Experts of a small language model.
Experts: 160 SwiGLU neurons an expert, a softmax router.
Training: a variant of SOAP for the experts, 277M tokens, 4230 steps.
Below are experts of layer 5 (counted from 0) of a mixture-of-experts language model. Rows are named router (the router's row for the expert), gate (a neuron's input weights, with its number), up (a neuron's input weights, with its number) and show model dimensions 192-223. Each number is 50 + 15 x the weight over its row's rms, rounded and kept within 0 to 99.
After each expert's rows: "mostly gets" lists some tokens that are sent to it at least half of the time. This comes from a sample of Wikipedia text that the model never trained on.

# expert 11
router:40 42 61 32 25 43 68 65 35 58 53 52 42 21 23 47 70 63 34 51 41 49 59 49 46 45 37 60 69 65 42 44
gate0:64 64 41 56 49 40 39 35 66 50 48 69 44 46 57 57 50 50 55 39 50 32 38 84 47 46 53 34 70 51 46 44
up0:49 38 25 22 52 28 46 38 58 62 61 50 27 40 74 54 50 55 57 73 52 55 51 41 51 70 35 45 36 49 82 25
mostly gets: "ō", "iy", " Ak", "uz", "iak", "uk"

# expert 4
router:17 59 47 37 50 50 57 51 48 53 51 53 38 25 49 55 51 64 60 38 16 79 55 45 46 41 50 53 65 66 47 66
gate3:36 13 63 45 46 53 74 32 50 44 31 31 45 35 36 51 29 48 45 43 36 77 48 63 43 55 42 75 55 53 29 54
up3:69 44 54 62 52 35 52 69 82 31 65 45 54 74 31 38 49 58 59 74 68 62 65 63 54 61 61 58 44 63 77 58
mostly gets: " K", " H", " J", " W", " G", " B"

# expert 15
router:55 38 59 37 30 59 67 81 48 27 24 71 47 49 19 49 73 65 42 27 28 66 74 40 53 25 49 58 40 58 59 42
gate0:58 60 20 43 64 61 29 58 34 49 33 40 44 51 64 25 51 60 81 29 47 88 45 36 48 45 59 65 22 62 37 67
up0:47 51 47 50 41 69 46 49 59 59 55 32 36 58 59 85 31 42 34 53 00 60 47 43 34 45 57 25 40 63 41 58
mostly gets: " film", " Nintendo", " television", " Film", " Music", " TV"

# expert 24
router:40 29 70 59 65 51 63 66 55 44 59 61 27 37 56 24 66 63 57 53 13 56 57 56 39 54 31 58 61 63 39 43
gate3:62 43 54 53 73 87 61 67 57 33 50 45 57 54 18 37 46 54 44 53 47 53 51 40 54 36 40 44 68 40 62 51
up3:40 56 73 37 58 48 33 41 45 48 40 33 54 70 39 25 51 24 59 58 63 32 57 50 48 56 53 51 38 39 69 42
mostly gets: "K", "V", "I", " USA", "R", "G"

# expert 25
router:35 59 54 44 25 48 60 51 52 59 41 76 23 52 29 70 47 53 50 39 01 33 69 50 37 26 52 61 50 84 45 47
gate3:62 56 47 50 65 25 55 64 36 38 40 24 58 58 20 70 34 48 61 32 15 50 59 91 59 60 20 84 45 44 61 57
up3:45 40 30 30 33 56 69 80 67 39 50 44 45 58 39 43 07 59 52 60 53 65 49 63 37 21 68 39 63 45 17 43
mostly gets: "===", "==", "===\n\n", " ===\n\n", "====", "==\n\n"

# expert 18
router:52 62 26 68 54 33 60 53 39 34 34 59 28 47 43 52 38 59 28 45 37 29 48 63 38 41 44 79 69 70 41 52
gate0:38 55 47 51 27 35 41 45 40 68 68 50 68 39 52 33 31 77 48 22 56 37 48 61 66 37 63 53 69 59 68 55
up0:54 42 65 54 80 68 45 48 23 68 46 57 38 24 34 41 29 42 60 63 75 32 60 59 73 51 58 62 64 63 42 34
mostly gets: " Animalia", "),", ".,", "\",", ",", " ("

# expert 5
router:38 34 40 46 13 52 66 64 46 38 48 59 16 28 50 38 92 68 52 45 37 57 56 66 35 35 34 40 66 58 26 26
gate0:59 50 56 46 50 60 59 42 40 16 46 29 61 33 65 70 49 36 51 36 49 47 30 64 66 39 59 46 81 58 64 57
up0:48 70 62 51 23 40 03 48 45 46 35 59 13 47 70 35 70 62 47 64 93 50 64 26 28 56 30 49 46 48 67 50
mostly gets: " which", " where", " when", " that", " took", " However"

# expert 26
router:44 41 68 53 32 63 68 58 52 56 14 27 48 39 44 38 26 56 54 32 32 72 46 67 55 51 57 54 51 47 25 31
gate0:25 23 74 68 49 54 31 57 23 45 58 48 54 38 63 58 43 38 25 45 46 43 55 65 58 38 37 45 49 46 72 31
up0:48 62 50 54 30 35 35 28 56 85 71 37 37 47 43 15 36 58 65 66 37 61 84 42 43 81 61 64 63 51 45 64
mostly gets: "oph", "op", "ign", "arch", "olog", "erv"

# expert 28
router:64 76 46 56 36 64 77 81 61 45 57 57 48 39 25 47 70 72 73 43 28 54 75 50 41 48 27 36 56 53 44 23
gate3:61 33 42 27 55 71 69 25 17 38 51 22 63 34 28 55 31 68 46 37 37 38 53 46 27 62 53 76 40 14 53 62
up3:65 44 65 42 28 85 38 52 21 41 80 29 06 30 44 38 42 81 44 52 51 31 88 39 52 39 57 39 38 61 29 51
mostly gets: " points", " medal", " tournament", " election", " JPL", " Goals"

# expert 19
router:40 46 33 44 16 52 75 68 47 54 14 53 47 41 30 44 52 52 27 47 31 61 63 62 42 43 41 79 56 70 55 29
gate3:29 23 70 46 55 51 34 69 67 60 68 63 45 51 46 66 50 54 50 43 40 36 50 18 43 65 57 63 43 69 61 35
up3:60 43 51 31 29 69 43 42 31 72 38 28 91 63 60 56 27 44 39 41 51 37 61 60 64 48 48 17 51 58 42 39
mostly gets: " Apps", " Candidate", "\".", " |", ".\"", " According"

# expert 20
router:42 57 70 63 55 42 75 64 59 52 58 68 52 46 34 52 84 68 37 43 42 62 58 71 39 22 59 55 45 35 52 51
gate19:28 32 16 55 26 46 35 50 56 64 69 59 31 68 63 62 23 46 66 45 60 57 65 50 54 60 47 38 47 69 33 56
up19:41 47 59 63 44 47 60 50 30 49 33 47 54 42 60 56 57 72 35 68 32 35 37 76 59 68 63 40 67 40 49 21
mostly gets: "000", " million", "37", "50", "39", "40"

# expert 21
router:37 64 42 49 44 57 57 62 66 45 47 69 39 31 47 39 60 48 53 51 31 33 79 55 43 37 18 44 70 59 49 30
gate0:59 52 63 59 47 42 60 50 65 54 42 56 49 49 43 50 60 51 47 70 27 35 52 30 59 70 75 57 54 35 35 43
up0:47 20 48 51 62 64 53 66 45 61 41 48 55 35 81 39 40 32 59 53 27 38 32 32 56 56 55 47 45 37 26 38
mostly gets: " during", " by", "=", " from", " after", " of"

# expert 10
router:50 52 72 70 51 36 69 46 48 50 40 22 33 49 37 52 68 66 58 53 43 37 52 60 30 44 38 41 48 51 31 50
gate0:54 69 78 61 45 34 49 69 50 39 51 19 71 58 51 77 61 73 45 64 57 47 57 67 66 48 66 51 51 25 49 32
up0:36 37 73 46 72 61 54 39 46 42 31 23 72 61 74 38 62 56 38 51 68 27 19 84 43 54 63 43 42 52 39 16
mostly gets: "201", "202", "197", "200", "198", "199"

# expert 31
router:29 70 50 41 40 51 65 72 39 36 57 84 29 32 40 29 47 67 56 44 62 46 44 48 43 37 64 55 49 48 53 34
gate22:39 65 48 82 51 34 59 44 38 42 44 79 15 56 57 44 43 45 45 29 32 60 42 36 62 35 51 46 46 43 47 55
up22:52 46 77 48 70 38 50 47 44 33 46 41 44 65 57 52 58 45 45 42 46 56 42 64 51 61 33 40 63 62 50 44
mostly gets: " October", " December", " August", " July", " September", " April"

# expert 2
router:49 42 56 62 43 42 63 43 48 35 36 67 57 55 42 54 58 67 39 48 51 60 92 69 31 39 43 47 54 49 41 53
gate0:76 45 43 56 52 48 41 34 49 59 76 37 43 62 53 34 33 20 52 52 28 73 74 52 30 33 54 30 53 50 66 48
up0:56 68 63 40 32 50 65 39 68 39 27 28 23 63 58 34 67 49 53 42 33 63 54 52 65 48 68 66 63 82 40 63
mostly gets: " York", " Angeles", " School", " Street", " London", " City"

# expert 1
router:45 57 37 62 25 75 58 65 64 48 43 51 45 24 36 45 74 44 58 44 15 45 53 77 47 42 17 38 57 59 38 23
gate0:58 53 45 39 47 30 53 28 43 54 55 24 55 57 83 47 44 38 50 81 50 59 22 28 28 69 62 72 61 42 55 48
up0:38 55 58 50 53 37 36 47 24 45 47 29 25 61 41 49 81 53 08 36 68 62 75 80 31 32 43 55 45 67 58 35
mostly gets: " his", " their", " without", " her", " own", " with"

# expert 27
router:66 59 58 46 32 40 64 61 53 59 48 70 28 30 36 35 52 51 51 48 46 43 44 48 26 38 42 46 73 53 48 35
gate22:52 66 54 45 44 66 49 67 73 48 70 49 79 29 48 48 52 62 38 71 47 48 51 76 37 59 41 48 44 40 85 63
up22:61 53 54 44 50 54 38 52 59 32 52 48 68 63 23 51 46 58 69 57 38 43 52 53 61 55 60 53 66 63 68 42
mostly gets: " ", " £", "°", " •;", " —;", " Yes"

# expert 7
router:54 54 53 54 52 51 57 68 53 35 37 89 23 48 24 25 75 60 55 31 41 74 61 66 40 40 54 35 43 41 38 38
gate19:58 56 66 54 66 71 58 55 35 62 63 23 38 53 65 65 34 54 36 39 57 49 99 44 47 69 72 52 60 63 46 54
up19:24 61 14 81 46 66 65 50 78 58 37 59 28 72 59 45 14 29 17 88 31 31 77 56 50 78 35 71 53 56 54 54
mostly gets: "1", "2", "0", " century", "7", "5"

# expert 29
router:59 64 47 62 32 74 63 75 37 58 52 59 15 25 46 32 34 47 37 27 59 56 50 58 30 25 37 72 42 64 49 25
gate3:37 64 68 54 37 36 38 49 44 44 61 61 38 43 55 53 43 47 43 44 77 51 51 85 61 57 29 49 51 61 58 20
up3:43 52 48 57 56 56 65 55 46 46 55 38 61 31 64 78 37 53 52 48 29 32 60 72 34 38 35 61 68 60 49 48
mostly gets: ").", ".", "\".", ".\"", " .", " None"

# expert 23
router:58 49 43 58 53 51 70 61 68 29 29 58 27 42 50 30 79 57 78 37 37 37 61 39 43 48 46 54 63 57 57 57
gate0:37 45 50 53 51 35 39 30 62 53 58 34 53 48 42 52 48 44 60 63 13 33 52 42 59 52 59 36 59 35 05 52
up0:62 45 50 43 41 76 28 44 54 40 33 75 44 39 32 15 45 47 55 36 65 58 63 41 79 46 54 47 56 46 49 51
mostly gets: " (", " w", "-c", "-f", "-b", "-m"

# expert 8
router:55 50 38 55 42 52 73 48 71 17 43 42 43 22 29 32 57 52 54 52 39 33 50 48 25 39 49 86 60 46 52 42
gate0:62 32 50 43 52 27 45 69 52 65 63 49 44 54 58 77 65 33 59 44 38 63 31 49 67 63 71 55 43 42 63 59
up0:57 54 21 81 17 62 80 58 68 41 34 38 40 37 54 14 44 70 70 14 44 83 60 37 37 26 61 83 59 48 55 50
mostly gets: " Al", " de", " al", " De", " El", " La"

# expert 6
router:40 60 65 70 44 67 45 62 50 55 38 88 47 25 43 53 44 66 54 25 44 57 49 51 45 45 36 38 49 52 60 36
gate3:46 53 35 57 39 31 48 59 57 66 73 68 53 37 75 63 71 72 87 31 48 55 63 50 30 52 13 45 68 28 69 34
up3:28 58 45 41 49 64 35 42 47 71 60 60 41 81 22 60 43 69 33 68 43 64 47 37 60 33 69 38 34 31 76 52
mostly gets: " military", " d", " tr", " p", " exp", " r"

# expert 13
router:43 66 39 78 28 79 49 68 84 25 44 46 53 48 50 68 56 63 58 44 27 44 47 16 55 43 25 65 51 67 58 42
gate3:62 46 54 40 35 44 45 41 59 47 48 53 63 82 55 59 34 26 80 63 23 47 79 61 36 42 48 43 63 36 56 50
up3:51 45 28 61 40 61 60 71 50 65 70 59 31 37 81 69 64 48 33 52 75 67 71 43 53 55 64 40 70 63 53 57
mostly gets: " Coordinates", " Born", " Binomial", ";\n", " Website", " Synonyms"

# expert 0
router:25 47 61 62 26 35 71 50 39 46 43 64 41 47 39 37 63 62 22 38 44 60 74 64 41 46 37 39 50 71 58 37
gate0:30 37 52 37 40 32 65 54 54 66 52 40 75 51 46 35 50 66 35 23 58 45 52 39 47 55 43 57 47 52 51 50
up0:76 48 55 28 86 45 43 57 09 55 60 32 53 28 60 50 24 33 47 58 61 58 47 40 52 54 71 42 48 47 31 38
mostly gets: "berg", "ić", "ova", "ville", "š", "ș"

# expert 3
router:53 66 58 62 36 38 73 52 60 58 55 63 38 51 18 59 64 68 46 33 23 59 39 46 48 40 36 73 57 30 48 34
gate0:56 70 60 58 55 34 61 42 55 48 40 30 27 65 06 66 36 51 55 49 40 44 53 41 73 28 64 44 33 61 43 51
up0:54 59 42 61 59 60 49 44 52 32 56 37 62 84 46 65 75 58 54 60 65 19 52 50 38 33 51 52 35 68 04 57
mostly gets: "\\", " \\", " $\\", "_", "{", " bacter"

# expert 30
router:40 82 56 77 23 58 67 71 50 37 34 57 35 40 51 28 61 56 63 45 47 27 66 48 36 09 69 50 36 60 43 36
gate22:33 30 65 48 82 25 24 29 66 57 55 45 63 67 35 35 59 46 30 24 52 37 74 38 36 36 55 38 30 78 60 58
up22:67 56 51 72 58 78 49 53 28 29 62 69 66 55 46 39 35 47 65 56 47 53 48 42 63 61 34 49 45 29 75 38
mostly gets: "|", ")\n", ".\n", "\n", "-", "\"\n"

# expert 9
router:32 53 32 55 60 47 45 57 52 19 44 68 54 45 41 47 50 36 51 42 60 49 51 67 30 14 53 68 64 40 66 41
gate0:61 62 45 66 57 51 48 44 33 58 83 61 55 61 30 53 49 53 48 63 41 47 59 36 59 41 68 55 55 37 44 41
up0:48 59 47 61 61 64 76 54 54 47 25 56 90 45 73 53 40 53 02 44 59 38 50 61 57 32 53 45 44 55 55 41
mostly gets: " south", " east", " north", " southern", " west", " North"